python train.py --moe_layers=[0, 2, 4, 6, 8, 10, 12] --routed_scale=2.83 --balance_loss=0.0104 --norm="layernorm" --optimizer="soap_variant" --steps=5977
Below are experts of layer 8 (counted from 0) of a mixture-of-experts language model. Rows are named router (the router's row for the expert), down (a neuron's output weights, with its number) and show model dimensions 0-255. Each number is 500 + 25 x the weight over its row's rms, rounded and kept within 0 to 999. Numbers have three digits each.
Before each expert's rows: a language model's description of what the expert responds to. This comes from a sample of Wikipedia text that the model never trained on.

# expert 16
Description: Inner syllables of Asian, African and other non-English names and places, such as Zh, Yosh, Raj, ush; also the slash in N/A.
router:516535498480482531497484508503515520443492521480456498508543497545525500513491491460481505495521523497494494488500519507470477517510484508465463494484509465516508511518564528490495475473523464511509466453508461536496514491475499548500474479516538460523455514478500450499522505522475460502512476498477504519515494518497498495494507488508521541476523487512498467498528492504461486491513531460455502506473505506524549482519463504511503495503492488481513535485534490572551472520495518482465491484526480495499492475485526517521541519483454483465458512494487520506474475520505486524563519474498496465485507471490481449519532520514483551514499504491478454482443494475490534563504549500487497497515507513549472469483467527514509503477510478497512544509496469462431442502541478
down0:503461501503504513504523491487505455498495495496523555485480511491536455499524543492497469493496515515526514546502459536498526480470444478507476518503455538484527525496541524509445448484502491504541468496481532492479548467501514504487541475512502518502538496458530456472500484524544466508519524494523464546537487541525460524487530498467550486513541516486564485529568521453536487470481473508507464485492483471507472517527470510499510494448499477491484532515499521485490487493467490476509484476512491507493514534498542552474515503476494496455487480477488502509484504479497487513499483513488502482492470516475455507482517493492519538484524545474490487498506469489529483499483520483514496525460490529521537454536500495521474494504476566469555508520464508500519508502493502

# expert 33
Description: Age words and numbers in biographies (aged, at age, age of), year pieces in birth or election dates, and table pipes.
router:538544539481470493520498525507562490462516509506472463479539501538515541510531489460519550531509473470453474452475517505448489523503464534468499485507504495493502493529500541490474490492538449491534484516513453496484482505468479537469550495506522504523454529504491453515490489544505507477522516538506530523514472518471499507495501487496484467499522462523510552511469542502492488500510526498507541527511471491516539455487461507491526504465475500512491503480502469535544457526490477479498532492496492486497522488499474499489530472510454516488470489492455514482498509509444496507512512477501498455540518502524529445527471503503493490469522506474479467517455497497462515556498463499495491497558510508502469498495449524506472503497521498506530485477488453485465482504491465
down0:513530498511491507487539540525492511508498476494470485467493474463472508482507471444536505508488510471515528477518502479492549521492537486466499497480450501496520518532541531520493500541483529506507451492516501539468525516476546547508521483500489519526463482489489541503516489503511494527507484478475477488517456481541533507458474480502531557497486484508491496509527488493527502552502496494500497478490510503484531503526511466513507475544561555504521498513470452479541498505450486473487505537504473504526464490521495517474467465479448502494495465545467477465515498510496511486493496510475482473509519519499446528539463543431490505526504491498499500498503495469502475509562447473515477516467535478513514528465523493554478478514524472485518515509536556485515484490498482

# expert 41
Description: Word pieces in Eastern European, Turkish and Arabic personal and club names, often in sports tables, such as Zorya, Damir, Džumhur, Mirza.
router:501549481501434468494533495504509491447519509509483484529535510512503488509486512453481548500541508538488477482515523468458472519477503533434502452552484482514515509489578529510508496483528461510498478515513525509540523485452494518492493485495534491523453510526483491512516519483503514519506495454502526532509504472488494510512536472492477493451533476505527538502500529474446507491505523477484528507525495487514488508477450511498497475486498517492528554460492523547542468511522501488507479479558510442500453458505492506488545451538490535495474503483484505478471519490475507504516518468462529505497468476519498494483517469447509527525525499474459456482482482495497530552475503516502504486503517519505479483472485486501494515521530492505483511495534484516478468538523470
down1:495483524500490487520469541530507517497474495482483417438438452532492485500523485538515500491481494511499515485500486503569513534500470469517510478504523508491464488501508501488488484509526535525514539491541511484536534513515494485511503455528519481482478515480501544475496515547486487514495513496479495514458558518472476506495488498476477501514470481513488488505535477488514519540496494530466489498488481516527510481529534515444545496505501594521517521504534502503488523507477467519504518546521527508488495461506466525489458499500514473507487514514475530472466559509494496480442456471480495449464512482521517532486540487507506463511492526497491511522461551506526527515520485492506494472504516506499502511507448502491463557472474514479500525516459501504471463471500516

# expert 6
Description: Reporting verbs after a named speaker or quote, like said, writes, stated, plus According, For example and non-Latin byte fragments.
router:559513505509489489525501491496551508462487523513407475469528503528526490526512491486532502509507526499449483480523511513466470504560503513476523490490458518471490521536532518457479523496542439501494471493534493498515513493488514514536479472493521504523486539469509464517480526482474455490481517476480495498508502490485542520488483501497525523492534482506498511500495507483467453493499560505497521488509512502497507492504492501501490488479501478452446527500514490539518483537500523512525500443496531488511521478516487506481526464493470515493481479500471514504487505514433508485526495470462494456497478450514475448509510538506502519521511456471501485518450491471494525553464510542490505487494514540515465477501477496538468473484540452474508472488507545506470455545521482
down1:452513465488495516528474539473549491465505534494469516505492475481464479501531502506508509501456478511504515498550488496460473513520520485470500482478529495483484490468486502494497537500517468494536531528527529480519518533515469528522537524509514535460541488535496515514464523499490499493508535494479477511485494523521512478487511500513488519519537528469530510466481484511509478517499500513511503485464485403433517465519498501485496493527461490464454487459517517521497507549469467523502550476521545492460508510486487453467554522480529520469488549474518478502479530493496551503470477464499517548518505523500508567469512487521528476557533537484505475477494495514490470502488488509516503473442508514462509492483465502532521521500488534517505492493497506486513493453495488

# expert 2
Description: Period after an abbreviated initial or genus letter (P. breviuscula, C. J.), and opening brackets or semicolons in species lists and taxoboxes.
router:524509516450491468494471503552551521481502512525488493452505563519519486555528462515520530521527517481462473481468508466481466460510485493455451486526506499507488497554549510498458495472474500537493498497521496530485541473432509530500536504513551484522447509508493478503509497477466497518526505479468484529523493496492481474494503484477482530504496471515506504466524518475469501499520538495499542514488510531536510504527483516493538494456499491518466493482512469504541446540525535529500508490512499526506514501509496525484515476493478506477481494499472565480487521497472504530500510448525491459475466472475537500524529493476494516465493448493470459504475498508484554550512493508452510520503469539506487515475462503496483504506494499469541499548505516487474487497506465
down0:533467490506524511466477468461500495522492466506464499549499469533504424514467474497471468452493512486501506481467493516481531501453548498503538446472492531484504478533488471516526480463485505439473493499522549511485553543547530479487514504477493518484542487469471517509469500472452537522507506477517538520567492505542510491473543523532484509473489457471492481487502488571542523522497513493455500519511516520503519513515498504486468510518492498523487490494501484534482491486497492536524508458482501504526507536487500491527531480505484527461509514503486486499494483476475517507470488525538547543503447462511480515515498527536504471498496523474535489520499544483481522526494487481502490482480508526494518517492463508519534509495528468533510466505532477528494543464498499

# expert 49
Description: Head nouns right after the, its, his or their, such as name, league, coverage, career, design, tournament.
router:491562494482516510512500466514513480454548546496507459456588499518513485517508512500494486520497480515488444476480514481502493461495539492456493470501472527466505510513549548484492501476477447522524457507527479480503520484457481494495522499493520453508502493470520501493523495511488478527504485498499483545515500489492477522485533453470527488497522461532512515533517512475483514491490501473495511524485527521538541480527460516523487490462514488480519536478525490579492501536481525500501484475530549469497489454497525521463526451499492502509485491510476526501481488511487491484554475449482492463535524488484531467516477528482491486499534469478477441486461555499485497541512516520515483482477516520501493539489470531533486481462499512489501505500465509483460480501495485
down0:529512476465498458463517511489509503508534479568499549525471526484466516504483498469477509479458474504531522463497495488484480498539499529492505527465522478489514493505479525548489525537555504462470463491474483516479518484548526508535533531478538518504493548490490461506483504469485543495522496479460482475511502498511495503519459451480501484465489518485514482530507475516480522515509491480488501543467445525563490482519528521487514506491493559486495480489472519521490515519511520481510476504512540516545467504513540453472516518497454504506480470484513484532496509523473475481510549460494485486442474509506505484529495505513536560436505502471532494519513440526539492515513488493521490497493479517475514453472520513507475509481476521485482536495472482506508545532501505

# expert 23
Description: Line-initial table pipes, list dashes and line breaks in tables and bulleted lists, such as the pipe before a year in result or discography tables.
router:498517522496464511580522474524521484460518575480503471452535492491522460538521465499489540508528520478474479447452510496473460507489522519490479481493443499506503508517511510450494473469512451523542484478558497523497517460495510517502490512530544455513457476510493472469523493488468468528522515476468511523496481499487501517524456499529498477457540481497506507500530513512460527488504528475519552492518480459516504493486500486502518497501544502506512522493537516492531493553496519517515513492506541513530508465525494509475516471540474506474480497515484537487489532509467507488500543492484494448519495486511515469517520484490526487484489492479490464494428484462481545517489454515512486487507476499521474515517474492485499516480502484518510470504498535477460448476508467
down1:461558489494507509469495480546564526479525486479504487514508525522569472526486498562546535526515480514482495490483515458501483429509474481539548526524489490541521521470483466487514498489505487442487483474487524530526492497479460563450494490495454494543500492476511457502514526518470517487486468499499493467463494461477551512481495511467500516523528452470538526516540515477501537502526501493500525480469513512499479487495484483495522499513498478505500516502482533504491494457458497483480500509472525515448481483540503508529500488504508519498525482519478488536487512542521486497458536528504472511520446505483521492492470516512477452476487532500541473544505506501483474515507528554494506500475474463489471497473485455517518507495529493518534510504510507477524475511472510

# expert 17
Description: Fragments of Chinese, Korean, Japanese and Thai names and romanizations, plus raw CJK bytes, as in Li-ang, Yoo, Jongno-gu, Hong.
router:490524517482507488503478563476540504446501537491448485479517520530515474525528478504462545499532484497502483496470517493498493477540479491497507475498467477486526535537509521512482499486537466515517491470526489548455525492490474516504498502533553435515471500467494472507567520509493476497529483482473486522512509511436487531497486465534532507472533506535504519506505543462470475477510530450478499476496498498528489467535466498520489471490506515479509512495516490526548517526475500508523532468517547452523498473465527504502491464476474490466509500499502514501480517533511534512499503445504486503472502488493517473549503514481463507479507515531486464495480496495473525515516490536513494532521555534490476468459473474504530494466516524482526530516496479511474433504549490
down0:478509461493459494483490529514528531499512478496495556514543507479538538481488505495477460508449536497482539509479472492490476526520508547450484476454493511499535489504507485488496528468509459483496496487488528524475516524478539525505516494515504498467465488533494466519505461491492494528505479508529486507523472465501533499496475510512527500505521462503482468494508464497473527516503498499521441506503492495501523540536516468556494491481524500515501537547530510512479474483560497543454502478461477539466496503520506471485510481490500476525477493484496512475481447522535497468543506525529522550509470520479549496494480494500506545477464491476518506492514500463517479500495526497538452495474516469576483500483475515504491519434527514529469490486519565448482513521511497

# expert 28
Description: Plural or abstract nouns, often with suffixes like -ation, -ings, -ology, ending a noun phrase before of or and: rights, education, management.
router:503531527487503466494535505515550494471532549498495484485558518537520493531484500486466522550524509495471464474472532456469461464496504517489473415507467536497502480512541525455512500466474478510512459479534501497526501478465503486487515515512528488507428490512493466519539532471481494499522512530513507506522507497469474501503489452497499491470508472494513503518510495478498498477521492437483498494518506516519518479510463496561502490423512478520514527510500481511497508518487521502509488503483551475524486446497504514497532472471446516498448478543450518492484481499496505494512513478490538470539505508517539460511482516478520519483540469483473468509475493506465538525495476515476516486490523517520463543493448530518491523466495511489518515475503534506471481514503474
down0:483526490491490515484450485520520505493463486505469489475472474519529537501476532504531496498525487505484509476518532516436506484490514556538498495508519539496503481504488522501511448444499509539520479505493463501542486483424523500496488519511494495431481440504518483501492531520552480535506466532510510524413493485491523495530532507520494465468459449480490479509509488541534496437501470468515537501492495509501542485477506547503464498475472499551482514520529485458502518504493538502525509502518527495487532498536484492506479483473496468515499492498474453462465505480535497509539500508495497508529509519489480510509508505483469472527507495547559512468497546485446506519503519497506504500489501528476513514551504534499516486528471512517525512538485505505495499458507475

# expert 59
Description: Ordinary concrete head nouns, often ending a noun phrase after a or new, such as pool, site, road, genus, tons, emulator.
router:480534518467500478508495489518510496510546538497505473500556517501501453524535497502496542517501512546441479495499518486483491497490462543484520422488485504524493520510541531459519503493520452484508440483511471509489562512475517497473503481509522470524447503496518482468518517523473479503512528506497482548519469522493500494506498455495485476496551483541496501540527520464497477490481524453496467482512483503525504506494475506553538514463511478500519578499520483539510475521487529528488511498498518487535465502481498535481520473488485512487484502547484562501494507512495513529552508481489515461519448484493533479515496513498471465467509478466502418525468518478459527521496496523514526479493498507526487506481504498510487512434508491499511486475489521482463509493501489
down0:509503494486541517501537484504526468481504540488491499451505532485519510554522518540499552529492484496458531499528537522502507532509478481496446532468546508474513454438472527456498516520491514453535506466501454508486521512473509499460489510515525475481475503551501500492477494517505501482485483498522472505494471458451473462479511482511507520541488451505500479567478554461503529483483501499475527486500483522467493533522506471497517483478462509495509469474538499492472531487487508513486527479540513526499511498523494492462502469492488453491474522472506534516491525486500502499567547494491513507468510533550517489477523515503518476480540516462518474481479513469457540475526486529487464529522515487511531524539501471486498547493481475482465521461495504490529518516486502

# expert 22
Description: Surname endings and the comma, bracket or table bar that follows a full name, such as Singh, ović, sson, Evans.
router:513501494473492501548538481507508508500516551464479481474555523515494503575518462487462547572523479506469481478465515478432481511496483490453483472524482502476507479494514519503477476458531473518514477490535507506490541477493476514503471518542544483529479509476499492499535499518486468527475498495474511508513484488513536474484487426513501501479564473537534475501535509462466497492506549495487509500524478472541531476492475481490519481454521503498503501488510499533511458550543486498509523514514512500514493470474477518469485486503475512501509478504454558529482499522456557474530501476504531492490491464495520487517482503512516506491504463490491466509467519473473513569497500530509510499527525489468463515483492490510502528491517463512530506511508493483451476500507484
down1:449513484479515481520520514488521449483453520507531480508523488482476501504515484545489520530482510508521488519477499479486474523479507506490490502510458526488511520471538455498516485519481494520488508494471526511492517465527459552483435460476542469462465491514514469491527543499508509542555505546502475511497524494526509499473506500517519502532525498538525486501514480512480460497499480527534498504527562501483510554522488531499503507484477448498451539520531471498497564504455542456519482529534504511492491525485541466462516489520506519529469494467510487536468495519460491479537494511500524502488476476509494491473503449496497477537496480474483459519501563480487494462485512526483522495518519482479473495466564486501450489512487493515513489547499453479481508473511495

# expert 42
Description: Opening parentheses, square brackets, quotation marks and heading equals signs, typically before glosses, actor names, birth dates or titles.
router:509558492488493479502491475518554506443501520493470479450554525498540525539520455502501562495515478515441471504473513512477480487513502510430457504528494521480496519511544519464512466463525480510513480510527507505477504490442501528509480465542575512529480495506489500483484472511491467474502503470458511528512484479486503498490487434530497532485526464514498479497523520466475482491493507527463504509475549511500518492500479493531517508461530466509509504510522490506525481512512538506506531506519504502523518499483488525487538495496489503499507485512496558492498504522483496519512488480480544463522477454500540510511504524494510503473558467528484478506511540481450533497486500514478495506503462519513434499454466490514504521483487491460557523472518504471475460513519478
down1:535510492490489457501467493503476556494516491465508468541476486534536517500451513489505441522502498515475459476514478519499493481550499520476483448462453505510502512526527514469487514519468512525523469510532492494481462462593503438536542527525495506520500461481504478502500508558510492529486486496499497526433544555503512509500482521460556469485491496476526515516509493495505519526470486511500472466507469515497500531500523461507475484475487485482494494516481496522505518520488520498509459519546510488507477445500519497486458502504467560495504461531455510500501529527510504489507479483504507505490499520522458457505483472483516499525492494512515474457487491476479510528530557538508475533499512518488482511540534497510469506483493472510503524515530480513508476538538484